Experts of a small language model: vocabulary 16384, a softmax router.
Below are experts of layer 6 (counted from 0) of a mixture-of-experts language model. Rows are named router (the router's row for the expert), gate (a neuron's input weights, with its number), up (a neuron's input weights, with its number), down (a neuron's output weights, with its number) and show model dimensions 0-191. Each number is 128 + 32 x the weight over its row's rms, rounded and kept within 0 to 255. Numbers have three digits each.
After each expert's rows: "comes after" lists some tokens at least twice as common just before its tokens as in all text; "comes before" lists some tokens at least twice as common just after its tokens as in all text. This comes from a sample of Wikipedia text that the model never trained on. Tokens count by the router's weight.

# expert 44
router:153151121151100152158159121102119134156096142104123163081157082107132091122102103166158179085083180108128175166104106090092094100163079141123091113094178174105179147155089096063131161103173133175107133136171123108106081141099108171159138166074162134162172161153160171119074159168116091168099122112145122079082162105129156150135138153102150134094089154080161157144159106098093088159157091112148109068153158161147148165186161100141122160105187126124174096118094092165159078095117158161118165086104102098094164087098105093099096099094091098162089137115142085170086164170088181076
gate0:130118086115104131144170116080096152143050153089105121158145121097177112095117092138131116080115131109093148149097098064119107097107100151093124141075138107101131145144082151188124180092113139122091088182131120092126115149126131162135176181067143141171158155139121128141111171118091085193175139105088102102072127101116147136115167042083122148113110154103140164156091139101130115124124099136120120117113135164152169142211173119073146128114150180122165104074093115184146076058133163154142104139136119090105186144156136084115107095122125112141074163110091065137156117137094059020
up0:143185188176115140143109091147125072155137061132076140114134101106127109097081135141137177096150108103147112128133092147143139136177132129111132141140142154133150150154118095084187114109163126246146151032176120139149108137090072121139130126142096151130133104130130150102102125089141135137096088078185149116142154140138138137175119223149125178159139179096144125145153100081107133134136113114117115111165156137168187146118084119175104165082131101126151176147096094112162103205079167110092208068107078141113094144073125129094086074101124140144106175120166157159081162152140169158
down0:108128098149199132111166123133138146153063118141166088153130145112170114097171148136121087143156145112083128100078123134113142104080140153123154069121127104143127156153174142173138133050148159145116120071181143212083159122132118131108138133021105089068186134071109134108068108109154168116099113092130112091135103115100079169078103069092127126113136149124141099083085162111142114138112199153155065101120173148091110167133123175094093196159115152161100172136165132143132171075170078052183140118121117166179113124124084154140131108186113086131160124126128099123157137110139125143
comes after: " the", "–", ",", "-", " The", " +"
comes before: " |", ")", "–", "==", "In", ";"

# expert 3
router:136157119144082158169154099108102138145094129088113176098142077088133095096094091162187151075100173105102179181098104095084086083176069152096096141081164150109161150141091109091146166127159132178122121126139093125116094144089084149159136167082145150191174163170150132135109170167103073161099114096136129098078175096147162161135153157079139150097097158094148166149159107099093121159143072068150106101168132149155150181160174082157149176126162136073159112108105108129156090078131156142116158090109142100079165081099108080096096109098090077155116146115121108165097164151100173096
gate0:138111124182090159125171132108090198128084128132162136142203151110100104047127114154119148069122165147153173205105086111069142131157123104180120096136117120153119145091129120148102125155143130119164094108121174126101133126120031150107133129116120131159150145185164159109065181119099097136116061096150132113119158071129121145142092139084113104111123147117156149135130130101107136117141124104130117134205085172132113135120095098218137136158124127065102108136157163131168121105101121127205123114131151112138214049094145106119171099128132103139131127171175112187058140109132166034
up0:134142074138174101132097137180198059152158137122144125115052066134186161214121092089112087181155101100067112063109135115154086150127133204096117157112149163088140108180115100097176139082113124191088142130145113099120138143117194153157113155127126163116133098123115129171136113176154154139139207162099136125112110173115153140125155197157135138135142106117142119090141120143111112139112124099149108093085158131140147158129125138072160139081165099228147143130101092142106119145145141151076138113096088111093046190144073107107154143092134165112113098122074101102138127148099105170
down0:136187121153158155122140131201125084147151162092154154064080121106145087134169106124125107100147140068148160151082078063143109144102095062151079169164131129121139103126127133073165139098113149149114155169177119129122139159115158210191162152103129070152150113148146175101183088109193146147094145150138121136113172097052154085117152159149133137117131104114099134113198102143112111079127140091167119175131101120112127156166190102163151119111076120117116071066159079102110077098146122131079150164110148115093154159166132139147138080155141142161143130149195125168163136174041139155
comes after: "\n", ".", " 1", " 3", " 0", " 2"
comes before: "\n", " The", " \"", " In", "%", " He"

# expert 16
router:149150116155122152172135091107104135153087145106117183093176091095121083112103089179175153101079169109118200158129123088109084100164083143098102127094176144104156128165088105079128151116178128152104132150164097135091098145087090167183144159076168128178201164170174156116111154145108067152120119112134127104087170094131179170117139117098148165106093171113154191165169101099097111173139101095142097093153140161154166170162157109143156182097174146096168101116106103157150094083121163167131188112088098099109177113121122095094099082112118104158067122110130113187114169165109170087
gate0:107172145121088151192198156121101153198094108141133129188148091101116114093129145117135169046078144119156130126054115136126074082172137114119140143091193169141101132111131099149133123105129121108171107066149094124176102129094129145180084141118084129168143109105153195100110188158105100155096093169068159132132163135107126191119139162122070111129057173141108086177128165077098145196160109126219089161092136147105122104151157137135063129116100134104157097144118105171151067162099137100103184135125111132143143105090107106149141127085111184155131068102152131137115108113113133133
up0:126120164161130050064135127208068183169142182136162071182107105104093078118131151048151099133125143103184109169173118149123115098138181154123146129131107179128109127114131183126101102121094086115190125176117135054180139037150125164127127097168128139165077133132100155106117128195115112096152091143103115104129148119115062118113112124136114169104177151143100083175124167155187099141130129152158190125111125093118104129110118133141156148075121145125107126171092133079096151168140117153155075131148127073091105127164055122127110131108150148146100102068123120082129124064131078144
down0:186120104187118121070110167142142146147151091096221115158117092108160165124169102093119130178136063124097148141134094137108199133177118110121126082086093136105116126045141123128112128129096123111160180165100107092154105109147130084096140126162143151190134140146149120113142105238098119109106169120094168094064120123157124121128053089090136140143119112123087118157135131149147117105130130180101179140082113195119139064106159097084154093133128126244060148156091125130144155149118143141130114143115185114138172158124134139152196179118150121115132146103146097130137057104104149131
comes after: ",", " of", " in", " the", " United", " New"
comes before: ",", ".", " and", "'s", ")", " City"

# expert 23
router:145148134129102164158144119090094126155085113113103161114145090098160095113087084157174163086086175095115178154108116085090097119162067158100105130095162166112172146171077095095135173096152136167105115151177104126091082144078100166171174175109149122159168172153174150091086168146121089184102118104138122112080159095153147143135152161100136149086100152104165155145144094091105089166163101084142104071178140162152150156168169088161144171072179144099160094118098119154164087109132163145130176092104098104113168095102127096114101077098109094169087134132109078190087169152092146075
gate0:125149128126097144145172123178114164117063093102076144132162076098199093098090135132160101116112180057098141206095130111123075097172093161119101106119156157114094156134157130042126093145179109123064108104170127128084123154103108147131108191091112108149164133165157143125123146141102109151156138062113172096130164093090150138123183203119173084072102100096146160143127116120144068163137119102123120080142182120160128168154154102177127168132175129085168102107106143121134144099069159153165108137116106115034157120107137130120074074084110131146121113153083137154121142180114153076
up0:119068134139095137138123106168176119095072098120111112104155107155187153137147149153129110122209164091093120143092160145112091124177124222161100077159119130152078136142191107046093080150127130150059119126164156138127132150129143123083133161146159113115074113153129148158142119125123143115203152098126208129127127106118119131164174165162167089088119076122076119137108162172161078116142137134142146119146183067128119110124130098141119129152174134108139133156124191100082165145062141124190101167168096145051170160114200171137101132112135121112164122181073165140147081114153138108
down0:108130138091072164138126135134100131132129148113125131201059132147137136159166098086128120114086142139088157138161150147165136093108093169147162126149158084079181113193153151178094153187102078120157101123114114140136119143050144096149151130090119172119149142112195152119146106083151145182136167083097127100054147151130084157129121174132142133115111179108096162134158112086149116166213142122086112050168127104142140118098166120129085111114134137127141159125117164147191085109232133217108143110098165146077175108140158111167091149125168133106145076128059099108083112150129104118
comes after: " the", " ", " a", " The", " his", "'s"
comes before: " |", " of", " ", " \"", "\"", " MF"

# expert 11
router:145158129132109140175138110118094124145105133060120178124156082101139063096087102192171177091089171076136193174097120106105105090181098140102072126072165132094189138144102121102166172113162132139119139113149097141110081130119115142156137154095164131172155166141148138104103194154098081146118117095149156101069162106145147148149154148104136162098120152106145159147168109100120114138155083110148096098154138153186155210161130066153139165093163123100178106106078130147164098094121148138119145111100119083077170090104094105096112084067095102135065115113120115168061177179083147079
gate0:130130105157150130163119117125106157111123191232144174149153057135140135102119127093147155150085170115153115165106127139137139135142135110131056167148077119057146145122109163116201110142118101125190136148115116116167123152115118134136110122126133101135121145124124128118149122226117047128166063117060102120080120181151124135151173116164104197151145103141112091078219112141146162113073084092107139096109116111115120158193117104172177147078121213142129142158096129108152099132158134118130164127132154031073124116145089110132103145114124137108120162061141118109096154161118083090
up0:132104125189174105176097157140079131157128109164205174142130097124133112175036103152138147099111175116109127115112110125127109082157113107157093081088137105132106133126126110124104240144122183125148134092120123114103167151108136128114130118117136129113138144194121139125130032136132039120183118089090155122099153162150108156217208133169114155130127144144135113138224107126127132125149136080128106120174130095179089154169131111151147142093127186133135137169122150171122118186134135142108175138082110110035111167147091101125097123120130146103123121115151124128048137171140104080
down0:203182201114142009112129161216116145116191150130150108136138179181105093161136163150104174130143146123141101094114118146166130167094110119121115116084132052140120150113132144173106114150108123104116156129116161134086167078189116065084111128108098079100085140115125135129176126119109153113166207118137118140163104130184113114150114141170108102109109132150132090173047179118229102053081144124145119144174114078098133097124108128142109134119139149152101152180134130116104122122111091103126074131133153171159131146086125123137114117140125174148089161123214128139114152110148105123
comes after: ".", "\n", "==", " ==", "===", " ==="
comes before: "\n", " The", " In", "==", " He", "The"

# expert 4
router:162176109147099168163161107094116124152097107099093169098126100108127107091118098154151191070099174108103168155116071090119091090187115147100119134093169161123150159139097118117126141098159131174116114128150100099095072135108097136183160197102147104156167143157174165110079160116062068140134120094140142110124166083128157162126161147109154185110087150109173169164157092088091107146155103096152110090147176138146199151173163123148152173139195125109157112095102118144189104107116129131103140117065110078108187075119119092070096074098076106148104104114105098131093179162112171082
gate0:126156155140113171190127122110143109102112081140135112131143099078191128205131128110127151046139210098135131146151177176152141104131139149152153151062117118014132153104129139113166140148173127153174132209077122111109147115116090134180148227136157126184134119124184148098134082137147066180107165061130136093146119165119143160142162186142134145119049174135138142149124096149142169110129115093117116110107204113177131122117193112126144121119120102137103054159115122118101082147168123108091133135146171136124123096135118152071130090107123125092133160107180149134155136145146110094
up0:192103129103151106064150141134054129149121185073105125119122139140110127083106122159184101180107054076112099103106138103111113169077106120083082081178143127207124085149158093124091139080095122125101109071175185143147109140137150106052094049118070127077108134143050081148136129135124145140125097176149089154115143067107114139165118108107153117112142134127124135141129168093114072142144129186175121125145109136092092155158068124120032168119130172110148161145129115135166144095065147137136148096129107116132142113118109098184094163126121078187110149156093127118094120114104122158
down0:136113091082126182217162147108198144124134125132144175127163145132159148146156102172146061180116052087099162140129134132130111107129181111120144171167119104144103144183133133192094145109130090235095136107112141146125122140127102127097106106068111153122147175110163114090086120105122102087125113126100131065123170109127154122159081131175159073112115136079159090144133158098133094185093129077107110108145138149078136143215149151097113110138155130091134130065153111158112169108023124130166144100146121081156142153106132114119195132108136131134054070152082111106135176131121135158
comes after: "\n", "|", " =", "-", ")", ":"
comes before: "-", "\n", ":", "=", " States", "S"

# expert 35
router:147151094122108171174161119101080149148100130099113165102158091080152087079090104159175160088083143100102159156102113099095083077156092138104105115088148184107152138141099123095154155122173136165096146147154113143105070140107102152165176160073148142149160148172154166093117154149121095181121140109156104096086158100112171160162154152096151153082103144084157171151146096113104105146158117103126096111162160173169174179169173123143155148084177126091161108112072118162180070108111171146112146106089095089114162071091114099098114096061076088141099146130121101163067166166084153058
gate0:186147113142135127103147122119086068195155107126148135093205106109125103147092103160185145146118127133136174200164116104143120095138087114103100117103168132106165084159125122121133162123110114144122171137162081109120046139140098144164134105137145109129123135180146065104104176113125080106070091137139112027082173087181141134173133149060197136082147162097148167138183129100100134159189113075179136116176138154119172142108137081136092161111162114110104088132122105181150131131125114135124161110086171079109143099056143127143083148113134122179104140107117107174083138206086144120
up0:155151142139161125107134167119087094170196122173149144144172137117094121152114143116159110160147085168157149156144170149151140133121124073138129097115123122097117053134161120187139119137062101157096182122115123143159077147181126103101101085167110112096067093095091090137143134093164128068089090168135072022093137129162117119211138117081239096077170168122111138113151174150145167103176143105181157160155084138090143098096109155104098106148104111153072125148165094131091157162137100126179139143125170101133104106077150179137138148120124160152111134121156149108132102194150131137
down0:155178150132099127126108086171120111115118136137114137117192122118177128084107183122127151088121159136157180189139135147152121120139137139105038122128120021127169108086080159141139148116095119068104154137162093124116156109108145128167083118085168085168123134103113110121086080179134159096121198125118176175112110063126176173146171183106091133124135102123128151150127141124173160133147075132119133160125173108145153186120164142141132115111126081153123058109115113101167133111237144035106136124089173116104118157152136129133117066128090096177110129146218165123098138138102125110
comes after: "-", "\n", "|", " |", " (", "=="
comes before: ":", " |", " of", "–", "==", " =="

# expert 36
router:142144104161117161161140114115085148161107138085107174116128105091140061113097107159163132064081140110116156149103111114095076098159094134091111122108182162106151145174111104099142149088162121158094127138158108140103098151117102144181145162095162136154153177172154162092067148176090091162104125077171119088105147094125175166147179152115148163084096138053151183161148093081099095162151113097119105114144147178154167156182137072135132166099165130091147110124059117161163066098119164144139142096096094110072156111098140095083114061088104080152078139136130090154084174166107192096
gate0:108159107149176131123141110052090170159121143109119151128142136087215157105148132143152136090161106120135091147131042124108141128137060111134109132120131160120097160075155115133110156103099123138134097098060113148123096178143161123201087080132177164103138164152131132123027125134052149169094162087110122014166110112096139119119175081117089147137112110144124139099150153060120140114153119112110164159104141151154170118112164113075155117092149058146131086142100098104115047131024147134122143151077138147110106114146066085125132121130124130102156144071153136115117131140133117113
up0:132073135106102081136090125223167096080120131160171120106104134150087141124137134088097107195089149135112140134143145125112136131116189129102127133118142070103134094177078104106177139124149094082161128134183134113134132074099094103097160145098081129130137064135134144171244182114157078136124108183107087202069160098151136114141122142146132173122138156068122138139117106168134120136128118122114095095142134113141130139110144163169097130145121212116148141099149152139155211101248181138112098098140111109142156141132160152134135138154146154153176091188085108142168088139083122133
down0:145101119133118157120182138154130130146106121083153113110115150102126098129134131096152117096071157145102128097127207150102154098203121164144137138121127165171138131081097113136106147129113103075122147164189064130156123137065146083134066134113153100086158126118112156124145093134084123147125088163124138126179141134066174158086162122108110200099088121140092114121143049169103188074166150103136148169102138180132121154131130136049143114062100176231141160163133100143164172119208120103108167120113141143119078168150125157074054098086066116121153111097136136127127085134110084121
comes after: " |", ";", " and", ",", ":", " —;"
comes before: " |", ";", " of", "–", " —;", "ed"

# expert 26
router:146153107137084160150153087111114133139089132110107159105151091089158107099089089183159180092099156115102165177134091097101111094179084135087079147084148171077164154171103096088134154142168129162131113133172096124114080140089091171152146167098158126175156171158156141123111178187087085174086110080130149100100171111136146155142153152095148160082100165101163139163152112093107084159139083093131110087172147140182165163184147093155141167105141136090161104123099095163163084076115160172126149109091103100100172078088133107085084094094101085147099127102116096170093151178090181087
gate0:091098098194151171189127123089158195140152138159101157114162111102147140133130111188112108146097166140113147103130122100144097120119074113144103107084122137174171073147125135128144127102136124180075166177140067147157153137104125178229131160091126105142165091202172169132114174109090134151120135145109095105115136118085166161183078102102107140058121204152144137210145097102116137139111102091149097161133144129164151191176114104138075130128137124166154139146122055139117123108148153162147186127112096120148164099163097072091145131138132129131152148146126103201129124208075138086
up0:085108172117176106127124175096153166166160190087122089163072137121127145100142086158120114143103123177111091174174058055132147149089159085201160147125124174155179087164160119143156129116109147114169114139134150121141126067168129189156166075155114103118125157126132113152128175124116120169159073142132088185111098118150074071127098071106135127082129165163149169146125116112133149194148142163216148153172099133168114136147080088208094153194107169189117111102100113100160151155179103145139160170130137156125156121097132115080102100124138114119148119121107124115131102186080118105
down0:163157122097205108133145171214085091169122117080154143116129098126098131122117147144160131134140204147146133070189155043142147100178170170145116141102194160160182072151115111153092184148102104085096158138215120154146106080161140104163095138146109159151093149110116151133161136106124117128096137185197125157135113107154116174129097065123100154143122100196115183115155144136092167140126114152113102091106155131157113137140115099123126159135150118191105079098151125121135141093143028122153140180105117161223116119109104142165146107131158109108069129125141134088116143173125143120
comes after: "\n", ")", "==", "===", " ==", " ==="
comes before: "\n", "-", "|", " ", " \"", " 1"

# expert 27
router:157167111123098158156140107119077135160092130087113168091138078101134083110080089156176164075088161094119168152110108096093089085178077150103090125091163157113169152151080102087151174097167121164111125154163102117108098136091101150162139174087156151158168174162166155090093161169109093165101124108141133089094171100145172153151154155109147158108090145083159171157165094085111098162160091097135100089154161156163161159168158095149152162090158135097163089103090129159180089098109171161124166088093108105087167093099111089095092097089107100148081140113123086175096158168085158079
gate0:137137130139092116120125089129124168204094067095109191084168126092100123116149153153151139039119100144061147163133094129156065106143080099092116156138139147121180106136108090079110117095141123150108091160148106136136078204117124179176119141128169170227169141160135141089047158149104117147157120117150119091113179091160164103151121142093103124128133108095149160146147121085092108154219095100157131131136130152149186155124088112145169140122158136104152107057093103110132094102043192132092148112073111134096137098095139127104068093117117110167102117152119106140090148154126138089
up0:158113114104091092064045180136104161170159095061089168181090150114087173131155137131122177097166086189056076127194111126144094139141110113143150122166146130113143122119183090095120127108127118160108064126107092148169117163181136162148111124155156154147120142130129106115124110122122157116145200143153103148122133125195103115167144127125092150157188088157119124050113144128191124100229154154100166175150094104126187117074156157129140122177124087133082159136114093080146157151109097114136136180116127165073131158137154137152081122145182140158092132152147159137101115158182109096
down0:153137086123126139183117179151090148083139214121094135062190151102150142152097121155159127103064135089192179150110169088109166165144166126164163130106169109085155142082178187123139103142172124139146201099176154155135099146132094104173064147110082131062117135117095116091135103093127181185112113114097170134121132111088122140081181130141183098120077128120157148109088116124138126159213075127156077101145129119102109125145104145135126190133099119134130145111153109213141059133095162139086063167120140116117098083089083120161112114110137128106111140080126135114109146170141136091
comes after: ")", " |", " ", " 0", " —", " 1"
comes before: "\n", "|", "-", " ", " 0", " 1"

# expert 40
router:149157098133097172154109099130090130160079137101123170112139067073136089103100104142148164114088159112118178167124099099122085088179091157080125121109166141102176151146114114076146145106158111174135121123176094144106085123096099162166143177080148132188186153174157141108102146132113093164103116095155131091099165090126183134152157151097164168102097152060161177157159093078090095166137093087120099093171178154165146165164159095143131165082177147096163087106109104158167095075091168176144159093093124086085158092115111100106088097081094089157101153140107108171084159160109159105
gate0:146142185155128148186130142092089110119098109112143160133137111131087120102113104226143116100098155079096146119123157118094135096182111134139087123082135134129163133150091102131183131128152125130108148092145113121069106122105078123178160201119131136141117123180193188087096135122172113134136104104128140123101183134123132174132113217050186106098146181071157155132137152141145108128113114091174115069250180153169149157152142133131169158116177164136161047134101123166143151125125157127143133131093116102126197145118164081085085127126144108104128151157152108127099176165100184134
up0:133102102137145166060107092193143103146150128098101128113106058139111119147106128118155163121123154142109128203084094127090097105047098153137120101112126180112076112166102087076092179140155119153102115192183185149164140160146130106124139104093169111141139151145152108127119152177083122113132132124113081145081086103163159145172142091163059164106116110208157125172095081096131141099153094166084114152101062152139146117127134072173117161159104084100099157102124133134136100079107133150070165096118091074095130081094068103101115100097098077173080110087078117156160149144131113082
down0:133147160115110107117134107156090123151096138091151103140101149081108101090083074142117167126062126092112131089142139055130108120203131119090167108118116089098224164108192113141162160163099156138125123183077104133119131144145120136148134120080108107088129068141156088137129119117089076124148150066092106168154077039097099134171094118105122122154140144129142108068143143139117140168140162068147170077098101113133176165111161152163195132115130147080093119100140140126107075130117127113155094158144125084187149224103158172105120102108156081145111149147110214151110104098093078113
comes after: " was", " is", " he", " It", " He", " it"
comes before: " a", " in", " not", " also", " to", " been"

# expert 33
router:150161113141103147157158107103078141166079131086105169094141077100133091108081092167173171085091143113119158157115093103093090097169076162114090124090162159106171141147094111078147170087169135161094133127164097112097096132099111161155158165087147140156185174166160145098095150167100102154106123090148136086079157117129164168151147157107159144096093142093164154169142098089100088163155102104138072080177158167167174164157169094138156156100175137100166105122102124152162085092104184163120167098087109100094179079105123088098091083098107106153088146113114094167096161174089168081
gate0:174164151121118127115120127129112112194111115117164112083112129057083106163128071117095089140139119151134141143102086078141085083125102201140131043081112143095124105161133065101099186186115170109058099101114129066053083163117110161137162170121149134116138145212151185091081127167151128116086156146180128107069174068112115107097076107154159150113140077151187151123121112101139142150135117124157108112124150119153128138121119123181161126136142077145174132061059139134098118121156107179109148125131157142043081084105146105141098118121148100168123118121095167153117137123091162116
up0:122112044124124129133132120088171162109105159128130155188147152155157203099127165135196177125129127122098061138156138135087130185155103121085126171143141144169132112102087146105167113053162078108115156197155099159182118106111129131183099125100129152114116093106134091202183175096108122149169140142101150129129148137063145161138158125109058144165145146107071128073149176101113169104112127120099133126143108169164124136144154135169096130101105153104145057224170114128137175128130200153139138139122121117171151142176077100082152140131154146099144216155172080127125128119133096131
down0:178167086141139140136115154107107136159104127089114175090146062136131132126135081137089165121161086120128136153140141160147128142112141128164148133083166138117104173090064103164085100111082119190097125123131039191142093096138100168082121188098071176166188128101143099133131071128188097118103052135194105065127127117159134146176154140110139115132143091108184147118107150111127205127191153126179144120147046133191076071103096126134129121175182155122131097105180094103097139122109130095156134134135140107108087104129160069172133141154114131107173164089143155138154123173168145122
comes after: " |", " the", " a", " 0", " The", "–"
comes before: " |", "–", " of", ";", " 0", "s"